config.toml
hidden_act = "gelu"
router_score = "softmax"
balance_loss = 0.00448
norm_eps = 1e-05
Below are experts of layer 5 (counted from 0) of a mixture-of-experts language model. Rows are named router (the router's row for the expert), up (a neuron's input weights, with its number) and show model dimensions 256-383. Each number is 500 + 40 x the weight over its row's rms, rounded and kept within 0 to 999. Numbers have three digits each.
After each expert's rows: a language model's description of what the expert responds to. This comes from a sample of Wikipedia text that the model never trained on.

# expert 25
router:551520441485536533456452559552476525471473568530562487532524506536534504509533506447477556498483514550546539544526497457483442487521505518451499544448485503464563559556488494471483527542466484564487516477508476574594458511488516568559545475451505517488495473444445452489522575489523440479525552444475514585460478493504533492512471540526512532527485479498500538511453506420558494455586
up1:513559570512437503507511432515458483497530521443493468570505578498538531514567530525411429540477553520494469402504471541522518484477465568489471492532504530487599451528447498477594462520497492569431445508508530482537575455520492469499482570588539474529496470519529476502511452484450461580474560536458511421583476461502486533542453465489478497455535521508534514516547497585498471456528
Description: Conjunctions and pronouns. Coordinating and, or, but and subject pronouns he, it, who that open a new clause or list item in running prose.

# expert 1
router:513465509556505533464497509509479587456480578498562555512400499561459483470554400458534535498469542556532556471488566518477520487493474485583482500580437520455519485450527551524478498505492503477448531501464472575526475493545550500532563405460531501495499514510454501513478593495437435504491514518558544453463470542518536517421420532526499467529470502432489578424458540486542472486531
up1:535476495509527464537491519574467546448499555448469516575470473463475497540475476495462438466434517465626492545512521510480515536437486496522459520477512594496423477487570488524491465459497505528469525440497513493462515435523442456541504489420398545592507528535488493473454514441447522522478509463539458474454564470429458557507544507508482485462511499538564500515407501499520499493549
Description: Closing brackets and quotes. Closing parentheses, quote marks, apostrophes and heading equals signs ending a span, as in (mouse), album's, == Discography ==.

# expert 14
router:527503488511482439465447573504487557472440528468568481471505537538490517492453541478532508512505553496509472606568489521520487482474426536473478491519495520545511540513512505456499531559510567488464480567442458488596448479505447554551531543493441512449503538464449457556465526462451494481486471509490452490478478530506554464476429495471501523586515491523386563484507476564530451467514
up0:538452540530546447552528565406474540548466481554518508551492496502561473487475496492494469549528476513517522454508579532577454503470486546471440506510480473438419500445486540487495561537587501458500508445583549522479472500447540505524513545450477520405532531478477497482514493454489451460528538417562455494536494521497503522515485536518560420504552487512468465527520500513434543529559
Description: Time and demographics. Words for time, age and population in census and chronology prose, such as median age, years, population density, sentence-initial In or During.

# expert 31
router:512517482617517539464494560559508559502481533553494552527506449599512558508570445537505437602470548505538493527510502432494438525525480527501424484524509584495535459520495453522502550506481613485457533588475543546469494469511488532620505475461491492452521558483497456515477580498478473480495515506516559568439520508513541500408523525486456445461458516436463540497464516482450489482517
up0:532518510498508422486491502571554551538474480541499476510517443476512431510521499490545442483467537496446520569490487542608493475599565527490470464503478598432450463508471415465488508547509500504483501616556548484495438473531477536505453500517521489451518473527578506528473451507502526522500522502477457480481516608510583491462490505499575475464508537435491556443510585494523487468477
Description: Digits in numbers. Single digits and digit chunks inside reference numbers, vote counts, times and years in lists, such as 9100-04-71, 6,7-22, 4:04.

# expert 0
router:555476458496497528443455557544509485487488493480538491528532483509571513496486566454546431591503539521536476578558531427482528521497472529501449552510468505486507489483448552523545492553489539506455574521484478549501485524543515556509592447461464509505533489480392497500472516461520471566537513483576480469359470518499544523454458460555459497492422483508431568482502481468545511495580
up0:453472479557485541475438500489492410490525502543557511425512503504497433503556463549484486505544500523570459565520494505489511482509459509472517488562420518520476467602459531563425486588486502442548489560498476465441458571495488544510477520497513528525484521547505445584487466473462450467531363473503479511513476538477553507532468504523541464464483477504451494498544467493559489469534
Description: Head nouns after determiners. Common nouns naming places, works or institutions right after "the" or "a", such as station, film, album, city, building.

# expert 2
router:534497473567508537491505509509510519470455489475526523561500568480543499449485540426588403469465551591509545492484553538533462560531505493572485507487512493492529517530452546487462474501584568545477582574506461562488495473505491499482523519483470537524518488558489497434502526452529462523515514510512498490378420506468616541453458515529557461491436489492474599481397509464503511449506
up0:623479515502505567470463577502561500513535520493521567478425449455571535492529499503476487499397507481545471496453514553603463473444445455423543517487543462503497534512459513377488601498522538511509561519600470543546508462527544476503457439456460577484528486550513539472578515503592492577538473503545460547487478458476503478484504420466502438462450505461446439410470472456533471493526
Description: Institution name words. Capitalized words inside proper names of institutions, places and events, such as University, War, Court, School, usually after of or National.

# expert 20
router:581529478541521486462477492553507515520439483560542548535521547493512501510545479395438511460431564479520482496494602397542501526486467519481520551541497503479526554483394546455556461507458503510426545543445419527531464537553485487499587471459499515525485430446507500471473513452467480538518502494484501533417447479524481464480484514490569526477455498485464551502486529562511487471484
up0:483553545551478467527468472472529549491527458580550522514494572477428559581504496420505543408434529534509416487517512444525470462540557466493444443599464480596553587459463490494509474565527447469465529504548536503529495481511512515511548455437480592463453465496479519490484513447504543555495546508458495583470485508490534479456493477528487488512533542485495472457498508564458502512552
Description: Biography occupation words. Occupation and career words in biography openings, such as footballer who plays, politician, member, professional, coach, singer.

# expert 26
router:522527509532481550439491473504414607501488489451528484498476497517511578543492455472600438488461519500511464561558483460492514566523443502521505519470485556435518494431493503480553508542513480527445513483418546544535535480470530566514496447468526530450520470500409519564474497481513431498507547440527454593479430619557502511512511497449476475528488497450509511491434605548469465477513
up0:481467482549515515432414544481461623516492498455534510453540495500523586561525547552562569569531492489550446483552566434545462480371418416444469486565581509481473485493442562538464415491443484541537530550496516496558515477504468524502535492578532460514478452444459399518486509533586448461515557455489493486537479487509501496470530474456533521479508516480500498559526539465530489519440
Description: Foreign name fragments. Single letters and short pieces after apostrophes, hyphens or accents in French, Irish, Arabic names, such as O'Dowd, l'écrit, plural -s.

# expert 21
router:501470540488465517488462501505500506519481540505508512528509521501471499531531391472527426601450544532541537510530507465515412446457468497541414531586439596463617504509448496502531513522518537506494456539424438555529531500580494480572566510433445500480496447522476481544484558516494478513505503518525543482454523554524518562491503504489433484486485506505451552454518547481523505476570
up0:532448419550513439503519474518493470515486469518477522496545486453451522522467532552550426549443477509508439502479492584530491556427551561496523509496461533529507489517513472430470584496505598499453539562466457557466490525513508492534513517533513492470536496566463419494490533527547480545472473455502496551477456526517509502573501497492528537521537505507484489479500447494516539463478
Description: Release verbs in media articles. Verbs after "was/It was" in album, song, film articles, such as released, published, appeared, plus director names and titles.

# expert 9
router:552536471544514483470498543505515498459499529550522540502490494542505587511491511451544475489464532588500539548493546471514502552491516493535496529534494520490580523490449539540469469536464521524515580534494437517561530438468443506485533463458443557500550490510496504497493526560505453515522542495488585492429408524564565491464476485502531454513507476455467603428433506530484443460501
up0:515520478490489497458526495557496430472509500532527475545511485561543490550466412451513485475440391572501546545451552497547494538496474570472454478528465489520450566463502450464428526484511539494483463491556520525534489499538526571452473510548463446496530441518495571498476464443467559485532475523559534456468511468506593446471604479572528544494475540492488500409476457505555509431474
Description: Given names. First names and name-initial pieces of people after "by", commas or list dashes, such as John, Robert, William, Tim.

# expert 22
router:568497508497501432456518525520500549463469537506488557532512512532471479465535461471499460528489528502474565539498572509498413473519520511525410521438381546521550516515514579530505492556578500516454483506460486589554522440597514501575530497466431571530488522522474469502430486479477474527497481515506505459442451577496500491447525476497460500527474472480471523512441495493531515392568
up1:569552467523488496505506570448517502466516516479444582453503524524522599453515502568477490438429504575481531552523466447581544417420507469499505461494376554495512577502546475510539487494546568527498549542482520551520520425523515434504511477497444518530523480522425489486456514465495485519577466518457536518537502566486471516525585553414491444501536441512506511469493498496492541516515
Description: Commas and table pipes. Commas after place names, dates and clauses, as in Saint Louis, MO and 22 July 1960, plus pipes after names in tables.

# expert 16
router:544533492576444580451435519552531524449486493546542531597474503505538518511562514493474406493454503497491554540494484416493493531491467563494477477484453519459524500470527520488559557527572500553481458492523474502478465471506491506505538523456408528487515463491470495437515581496409497496544573459536510529463498509510492487485513548507524501466476484455486536442398534531549428445528
up0:545541403476493611446439490449504544492486473528523456492504496465468506461477537511498439492461549514521464523441497500452462561479450493489464422385486520531539497502505561548436511470495523527471458491516550506523537488544557426489527539430473527480493496535495536461510461474554437552548576512492479480525479499519490516566533547472518518542470455496494465498465486514486562557593
Description: Hyphens and list dashes. Hyphens inside compounds like full-time, right-wing, semi-finals, plus line-initial list dashes, slashes and === heading markers.

# expert 15
router:520535503537541451490501539486484524483456582534540549483519568519521494552443476415447405576472567536493504530512585474533513551441509523460499465462450560497473520528458600442500498506575558540472569536488456547521483479533535478562537526441414492463512443516404524497482542462519525518522511467503529555429473506534549509491451524496505521555508512541501621457422548481434496483588
up0:443480487527520459481453559447487452487471516483546513497546505538526498438526567440495457416497487529458452494452454489544572480500422507459427435564451506485556570504479536547493496508547458541518517461567592524451561488446536557454534515488536552498424475527411503494521538561497502557499508488475552509513474531484502532517539551494538490584418536508524454538435562547544510536482
Description: Infobox and table field labels. Field names at line starts after dashes, pipes or "==" in infoboxes and tables, such as Total, Born, Date, Venue, Notes.

# expert 28
router:524520529521476524515456542499529572487492575550487526577484507538476522513511386476535432539429522500501518520520570494439470495480509482537408525548433556461553487442466510517538517514545492482467476486453477554542501526551520438554575489454474522457461504492513512530456505548448449533511507529465532487460481517552532529424476529461414509496461507496497548461466534519513478484563
up0:491500526567499473502508496500544493448477568467543481539508499521440523493469497440539507509501585586507538523456545479461428502476463467558493444493535451563499532514542491496560555484417512448428511504524523566486466530512565455487518491512438492450463559463481500510621556489480485426557531500543430547481574497481547537506458404450468497453514536515580533627541589501480486484508
Description: Taxonomic name pieces. Pieces of Latin species and genus names in lists, like Pucci-nia, Heteron-yx, Pachy-bra-chis, plus LaTeX math tokens and scattered table entries.

# expert 10
router:557520422538553513432528482499497529534505524486481562569542498546509543547525531467517437525444534558495532490518529438524466534503501451534420455489508501393522498473429465529453518512521528544495530516516479566510496547532469521486502460480488506483582445515473414443468486562516444511514541433519538496457446492575505460464467517475470464489438443498459535434501586531513538485535
up0:493510428531591530505460438473514522562486528406496490480549494481546555460499541486543531538527496525511589516531516533517518465455521439437465509494512443415504505520461528494515514464501477525505568452526499493562535501555541553500546482509370442467603505547462547497527443538560516526448549437481507533487452513601549486539461518469500439469556499493517514501564492443575440488465
Description: Surname inner pieces. Middle word pieces inside personal and place names, often in tables and lists, such as McC-ur-ley, Koh-lschreiber, Ham-ar.

# expert 19
router:507547490483495547500455573549569568495521572510472527528451532474546502548493548504514440530477522571464508470480523464519466526544494483516456471444460518451570478504531492452474465506537504513473500525496512523523492513532545564456551509453503484437538459504465474571449556502480472497579487532511495545511472489626561530454483467534480495559487524527412569434514556439550503472570
up0:441462511510600451484523510539447456513510510495562423460457507477494588549520401500538515544445561557515488443491483526546470526529517580480491477476505463556521465501418470555511470503527520562452491441486622509517483488538584488588474536462498481519409543469479496514515530528556467515525478560503469529522489487506488537495475513450538538487526506529562505510523493550471462496486
Description: Forms of be. Forms of be like was, is, were, being, been after a subject, and blank spaces or empty cells inside tables.

# expert 29
router:515515522558466497474498551524468486483459508433547484565477469524575575538508499506487507516491522585439544517551533500542452510522498515520480529506492549527513485482505540461485500618491543528500503556473512504513544499459535486552514450451394507438538468465513480519521558563519428475534496428489545541465470563499607490494488495547543465529473461441498527442514525457487466481533
up0:497483512543497474525479502516513491537512493495536552477461572414470479525474483517558564584489594549515522476543515560472511519512529448504540469538506494503515534490498564463548521458525476544531462541531500487560464513490522518539451455472430514517537495492512485465472568482455439558548470473478462519507578514541476465485538568480431459430490420545521488504467513554469608516527
Description: Numbers and quantities. Numerals and number words giving counts, dates, scores and table values, such as two, three, 150, 2.5 million, 42.

# expert 12
router:521579491528562534446466507425435520484522501487538541463506511501501551516548512472475496464478520510504468563532461482490532554452414492512470441485497499513535506469509523472541550478468551552513516577536552574481496543534542506520549447509523492381574452494496489486450528499453531530510549458504513514468448546567481506476490468459484513527482467500508531487447570504486398466511
up0:457482449535432478510465502560515474395476466554543430414535533428429489503558515506477496453495531438552537518513547481522504507500492508548587527563464455529513454521495501505541507471465496511496449533453477521505428491507540462497530519470554519505531541481536455517455435493498546479531410511572488524525512438520541473426481498535544469473564506481537507519449527523423469495477
Description: Mid-word adjective pieces. Inner and final word pieces forming adjectives or derived words, such as able, ive, ous, il in unavailable, expensive.

# expert 23
router:510608415561506488453447453462497526474440523505550524538487494446519514492517459494498502453502542482462568611469507422467483541533454544429513500449426520466513537560505523514565528570494564597481547510500546523488458483494491577503527481513472554524507515523480494527475528484509522469545569474519524513504464581524516441456531474495456483516525438437391476480494513498544510464540
up0:502504539527569505483541453503476451481494569491505503417464569475550526470480468525559466536508566537439529428506451546491500491478507425490441473541557488486512505445416576558503468513480434440536514556528510504511533551535484479489470470520535449487418488540487419430519474433535495489500481540506467565515486448520493495466526532539595495496460510550553520510507523524465480448563
Description: Determiners before nouns. Determiners and possessives starting noun phrases after prepositions, mostly the, also a, his, its, their, as in added to the National Register.

# expert 17
router:491606479534505482511510499557464503423512528501496513522504502524499462477544463437494524479438537498433547518512571521457544499504485535527487490501456532456524524531524486514517510483493510539447517553502518518482466446527502547520562541519526490498548428558468482514443551456489475504526476516497474503492442515578485490492514454488541515584530555453458523428459522517458451504551
up0:474468493504548518428496459531484497558613522556478505483597487463446510528515506468508564506531481524534545496493485527495482478472545497588520519484489461499515464578463444499455489554520461475442510506460502522556524459488459589425496522448494525426520493489525528480415518457567483482533465487452538499522488554455454449482444558579539446467496529564524516530487509512483512462477
Description: Quote openers, articles. Opening quotation marks after verbs of saying in reviews, plus sentence-initial The, A, An and other article tokens.

# expert 3
router:524536464504532490461478519513530496520481545560588603472494452511468519585545502433524479533494517532450535538482537466500498554456502477497424459548433523463591537502437496561517570486539540516487459580422503520469473499546531549597506509478506509423504456491471436489457499533475476498470586449477605457481477552513516536443526508543457461450476536526473539444468494428542458464527
up1:601516552576530513516502555530446509521526457491516490428531450483419575508566431474484490406525520538477586431495518537452441552525479482508546499475454517496502577509513507507499472520505565500501481533515531494513435496486538553537531506432464525587454531487446548561491497511507496481485496456528457462542488495519508457549562522480500482487512529512487493523453526482463551431451
Description: Passive participles, naming verbs. Past participles and suffix "ed" after was/is/were, especially naming or describing verbs like called, known, named, used, built.